Weights of a small mixture-of-experts language model, trained from scratch on English Wikipedia.
Experts: 256 experts in each of 7 layers, 64 squared ReLU neurons an expert, 4 picks a token, a sigmoid router.
Below are experts of layer 6 (counted from 0) of a mixture-of-experts language model. Rows are named router (the router's row for the expert) and show model dimensions 0-95. Each number is 128 + 32 x the weight over its row's rms, rounded and kept within 0 to 255. Numbers have three digits each.
After each expert's rows: a language model's description of what the expert responds to; "gets" lists some tokens that make up at least twice as much of what it gets as of all text. This comes from a sample of Wikipedia text that the model never trained on. Tokens count by the router's weight.

# expert 54
router:128119147092137096147142180150126113132116133134115117134100059146150142118185104113144148073114107156166113119158118150154108098130126139157062053060175084103135151133121135082144094139095088120109105081120149090071197137174105157105182071159160091112105173077105100180122092092099151176
Description: Determiners and quantifiers starting a noun phrase, such as that, one, every, each, both, many, plus numbers in lists and route tables.
gets: "that ", "one ", "this ", "The ", "Sing", "("

# expert 11
router:149091139101129106185136126094149075148099081131173156117094143144138169063172096043124094153133076127120092146130167187157103109163123146177084094110189084121120130079097177119122084133094149082117098128098116122090100105139108172150105125156143038139079146116118109123151101135083162141
Description: Hyphens, en dashes, slashes and plus signs joining words or numbers, especially score ranges like 8–8 and compounds like accident-prone.
gets: "-", "–", "/", "−", "+", "/ "

# expert 25
router:131133135101131088146139183135126108137126135134123088109084079127155153136171094120163153065103093171154098108158140143140109092150111169169049063106165100099130152156123147090134090139100104108119114076123149068084179142172116159111185078151164085111102155109127085207132096091094164177
Description: Single-letter or short pieces inside transliterated names, chemical names and non-English words, plus first names like Jim, Jeff and some Arabic letters.
gets: ". ", "y", "ary", "ay", "ah", "ot"

# expert 39
router:100123118153150104143141155149120125118121131107137125143090053146168131124173096139171149057144081191154111129172100163147113094108119177171075093076158095078127100163124108112160104171117111131075114095140159070090174153140113159091165077178164136119113158069094096167113108098082136183
Description: Plural noun endings for groups, roles and rights, often in political or military text: forces, troops, rights, artists, Democrats.
gets: "s ", "es ", "ers ", "ts ", "ations ", "ans "

# expert 62
router:134094085148096109148178157118138121072124110117161150079106137113182123104143141165139086115114079112115078151141112146165149121152164107212033115128187166117090122078095131108146089126118158103068076091101163113094181136152114165139136103136137146092089137090129082125129058146115182145
Description: First parts of hyphenated compounds and prefixes like semi, multi, non, single, and to in west-to-east or soon-to-be.
gets: "-", "e", "re", "non", "De", "de"

# expert 31
router:125102081109131116134186180151116091163119151137081128119118111170144131141146079082135092124111140127172098145170167143140121093140155141142019079089198122110125167106127105125120096157112136170115085104116095127081144122150108172111142110151135087181103183049120137176066100147072137157
Description: Capital letters and periods inside abbreviations and initials, such as U.S., L.A., No., Jr, Inc, vs, and citation abbreviations like Vict.
gets: ".", "S", "A", ". ", "No", "U"

# expert 4
router:131175117079167107185157166157183112136068108155106094164090071161170109135166115157187115091133130110139113095120097136147064142142086135170118080114110153114143133108141083105131104151123069163112090107144144091107136143137142173082154077182160093094105102098182058159107124106070104124
Description: Pipe separators after the first cell of a table row, usually a name or place, e.g. Oakland |, Skeid |, Cornwall |.
gets: "| ", "; ", "– ", "\"; ", "); ", "): "

# expert 16
router:097114104078187122148148174114135110133139127137125117140115067147131129087192098089129131066140067195120098102134128145143071110146146164179078101106138138095115155147107108040130094184106117144106099108077171092090193090146108167078152091144156141112086152106157086162130117122102160152
Description: Commas, semicolons and pipes after a word or cell, separating items in lists, credits and tables, e.g. drums, percussion, vocals.
gets: ", ", "; ", "| ", "), ", "- ", "); "

# expert 42
router:109155119125163108140142155135137127124111118101125087142091047129174132113154093128170126050155089161159089161143101163176098118103157155155098112102180130062123133139139115115148069154139101153092124071149168106091133165126108163081197060187167146116138118102114096162127087078064141136
Description: Plural suffix pieces ending nouns, such as -s, -es, -ers, -ings, -tions, -ments, in names, club titles and ordinary text.
gets: "s ", "es ", "ers ", "ings ", "ts ", "als "

# expert 15
router:109138128133133123136171157134091111159119083102141153122077141188162089114177139090117120099125111115113146149111138182148167098113178116113148076058158123087133147195117103088091078085137083148059126083123204129125139134168134134149132116199158107080097183131188133168094092112112146168
Description: Cells in wiki tables, especially header words like Position, Notes, Result, Length, and blank or numeric cells in chart and election tables.
gets: " ", "0 ", "— ", "% ", "|", "JPL "

# expert 12
router:101091124106142090167170125115142099146126116128127138120137116133123107137159121085202068112151086140106126174131089158163101130113104096132078098120132101027087123162111107036157125110084073164116133109099142083133172160126112206098161144156139097154134117079160054167096103103117141124
Description: Symbols in tables, coordinates and formulas: pipe separators, opening parentheses, N after degree marks, °, $, −, ±, and invisible marks.
gets: "| ", "(", "N ", ",", ": ", "°"

# expert 44
router:125131158056137074127150147142157106165124111092134098101109085139118115148157103174178064126134129199157127130098089191126104093110150160123121094076184090129150152148074114065087125153097155137088069140142102158110115153182105175121143159154192074131115130088149128138105080131117137189
Description: Words in set phrases such as as well as, such as, known as, long, plus table-header items like Height and Nominated.
gets: "such ", "well ", "known ", "n", "only ", "long "

# expert 30
router:074074107083142074144195138102146065082128122106156120125121150119165161104162064170129122115150065118120178115133111168125145122098115127123099146112190129042099131121152117114164102132087122124120125061084118107082149123133143169084090097140125085105133192153159143151122109079080149187
Description: Periods, commas and dashes within numbers, scores and dates, such as 1,986, 0.3%, 3–0, and No. 6, plus than, least, aged.
gets: ".", ",", "–", "than ", "age ", ". "

# expert 27
router:143121111113106070155152160111146085131110093111126136086072130164136116176173094098192152096142132135139138111128133183136066146112171192191087084101113107056084099128142111118121091154139128125089121100128198139115127086115144145075170133124132121119126133132133093207087103088090171198
Description: Final syllables of South Asian, Arabic, African and Japanese personal names, like Attahiru, Gurdwara, Indrajit, Atharva.
gets: "i ", "u ", "a ", "o ", "an ", "ar "

# expert 23
router:085082126129153102140137138110159124135136093135096126159091111165205107101199103105149161084131083136130115121111105135126108135147148161121105075093122161097161156116104145080114101151097092177080073071083161125060182108167150149090147101145180072120083134096134112182066107091098148148
Description: Pipe separators between column headers in wiki tables (Pos, Pld, Year, Title, Score), plus determiners a, no, any.
gets: "| ", "a ", "no ", "; ", "A ", "Year "

# expert 14
router:087148105102138092127156147142153102117147102090166136137103120140163083134177100172145067139144089112180139120126120149144128101151078163150095078059198106085111117124138138082161072164106118131049120122087161064126118098126128140098146115136153106117091177104124044114087109064085143159
Description: Prepositions linking a noun or verb to a following phrase, mostly of, for, from, between, also capitalized ones in song and award titles.
gets: "of ", "for ", "from ", "between ", "to ", "For "

# expert 56
router:149086137124190128122186204145195126073136130133131107142068159122142084146129108108140075121135120116175116109079089173156106157102089177134105096109136131131113086084075090137173062109101137187103086096136108150089124113149121139127126063128170115145117128097173091164123089071108181133
Description: Table pipes, list dashes, heading equals signs and first words at the start of lines in tables, lists and titles.
gets: "| ", "= ", "\n\n", ": ", "=== ", "==== "

# expert 13
router:094130150092182081127164142118168087097105101108139154106070097164127072120150142140158112125124078181152144153191109159133117123125153147095114061058212127101162127117060109072184082114157132091120126101093141143091146091180111134093133137168159127083088129146130135145120141077086139158
Description: Standalone numerals and number words, mostly in table cells for rounds, votes or scores, plus counts and measurements in prose, like 2, 14 km, five.
gets: "0 ", "1 ", "2 ", "3 ", "4 ", "5 "

# expert 36
router:129116155086126086138146161150131110123113119145121119127106075148140144107181095124143143069122080162160105110150124137149104121119117143152070058068179078107124152148120110090139103138097092110112104099123151077070206135167105153109172079159155082111108172068116086185116086082102153192
Description: Backslashes opening LaTeX commands in math formulas, such as \tilde, \ldots, \cdot, with table pipes and words like such and million.
gets: "=", "\\", ",", "; ", "He ", "0"

# expert 47
router:147131154140161077151152183172152091117105114165156146139086113174125099144161107124112097066110103144163166114147156159187152165115141170175119131112115134095126090163058120114130108174162130108148111123146149063082139088106118156175114111098170095129121224064128086153086116130067129086
Description: Inner pieces of country, nationality and place names before -an or -a endings, such as Pakist, Venezuel, Lank, archdioc-es-an.
gets: "|", "e", "is ", "an", "y", "am"

# expert 32
router:133125130094128145164164130143185062154105114122103133109125135125120152156195130066162081104104111132160084126171133236138077186108105176169116094074163122058062133090107151101127072157130136117153133110105150078108122092119152161102092121169128061127126156125122080137116118128138130139
Description: Commas, of and hyphens inside location names and addresses, such as Berkeley, California; Prince of Tyre; Aix-les-Bains.
gets: ", ", "of ", "-", "in ", ": ", "/"

# expert 33
router:132107149084105092122129163102110120170147119137178160096079136164184147160169126169145113071137099130168144113065116120132117101111075175168081091070195086094147113156101108105182112105103090166135107126115124136094151150118146165125128088159166138112095201104157130119072069064151158151
Description: Opening quote marks and parentheses before song titles, quoted speech or list items, such as "When the Dust, ("; also If, What.
gets: "\"", "(", "“", "'", ". ", "["

# expert 17
router:091098108181130091133152187121186064141127116102091103074115154154153124121186084148173111078084133128154133160152138153217103121161119115125096135118185134123136145061119145081185074098121094107141103052094127157086141135173098158118127128103135113123119150114132096103131064113120136185
Description: Determiners and adjectives before time nouns, such as the following year, that same year, and sentence openers During, After, Since.
gets: "the ", "this ", "same ", "first ", "following ", "that "

# expert 53
router:114130156086134093152137184147121103119111121127131119137104064141138140121191094122143127070117085149142106122166126162153101110135126129165059056066176073113123136143104109077129103126080099110110101086127157072088203124170116151116186082147162097124116171084103094190117095106105142177
Description: Month names in dates such as in June, on 12 July, plus commas and pipes in sports result tables.
gets: ", ", "March ", "January ", "July ", "October ", "November "

# expert 9
router:087137112104141120143150196171119115146138123155138131092117094113147113133165077109166113138159087217133099107101152118137095132118105159192085116096151115090161091105079130057155092152138069147122075126139165048097100162123091138145095077194168124143106168148133115157124084089077121124
Description: Words and commas that open or continue a list of examples, such as including, include, such as, like, consisting of.
gets: ", ", "including ", "as ", "include ", "like ", "), "

# expert 48
router:119151171103106082099180188158200042106126143166134173135103072109120103152137098123126127066168101189152139079129122169148112107086118214170115138113136129090135128136080097121122111143124108129143095090117155091130108156157106145123126131134115070120122155074153150165073128117089204134
Description: Single consonant pieces inside foreign or unusual names, especially r, j, h, l, such as Kathrin, Pancrase, Deshler, Stanislas.
gets: "r", "j", "h", "ad", "l", "sh"

# expert 7
router:135138099146129056173153185133165118114072083113085156124104085179128148147199109158195141134141141137158127147143114175133085130142126139147095066109184130079132125155137056140129110139145110118101107105109206082117146132149148174101162157167122126128099118101106100188071098136088146188
Description: Final pieces of personal names, especially surnames in cast lists, sports tables and credits, such as -son, -ić, -ez, Smith, Singh.
gets: "i ", "o ", "er ", "en ", "z ", "son "

# expert 40
router:118111155102130093152137166160130111115110121123120111129095071139139137115182091125151149070118096163162111114161114156153111108130117137162065053066178081105124150154108107083136098131095087121118107086129155068076196127168104152110190083155164100113109176085112100190116095089096155177
Description: Closing pieces of year ranges, scores and words in sports and data tables, e.g. 2012–13, 8-6, Fault, retirement.
gets: "'", "0", "\n", "0 ", "2 ", "him "

# expert 21
router:119116154102139026155184157097205082109123123123118142123093104124140105188191104130168102119122084126135152123170131211108128101146089135119155145114131087110092084076092119066146042124120116095126131142092121120103141180176134197085134125145132125117094109176149128162104120118120141140
Description: Prepositions and month names that lead into dates or years, often sentence-initial, such as In 1953, During, Beginning in, December 18.
gets: "in ", "In ", ", ", "On ", ": ", "born "

# expert 2
router:115138164109121101160147169153120112130102130112126126143104065158155130127165075105156140074116112182171105150142094157160110105127122131138051065072187088116140154121125130078128095139081057124111096106135162094082169144167105154111175087159169083130111169094097095163094098100101164190
Description: Single letters and short word-initial pieces mid-word, plus squared superscripts and table digits, e.g. Javid-p-our, km², desc.
gets: "b", "M", "T", "B", "P", "m"

# expert 57
router:100176126122167079129127166078137127115161122109115152119073125121111112152185142134195130029160102169158125137171136148131113165142157167140085128099161100091105175151098079101163141155152092177124066119109135113085190143148155174170120143168171138098135174114129074133052115109139122114
Description: Closing parentheses and quotation marks ending titles, disambiguations or asides, e.g. (disambiguation), "Behind Closed Doors", née Harrison).
gets: ") ", "\" ", "), ", "\n", ")", "\", "

# expert 60
router:124111147112145085146138173158123106121124108116117099142095070155145142119189086116147147073111102152160120123157129155151108098135111143145061052067173084105131150158119128093144093152094092121102109098117145071083203146165116154115177066153162088117114166073099094187120108101094153182
Description: Common English first names such as William, George, Mary, the word to, and institutional nouns like Senate, Government, United.
gets: "to ", "F", "their ", "==", "John ", "William "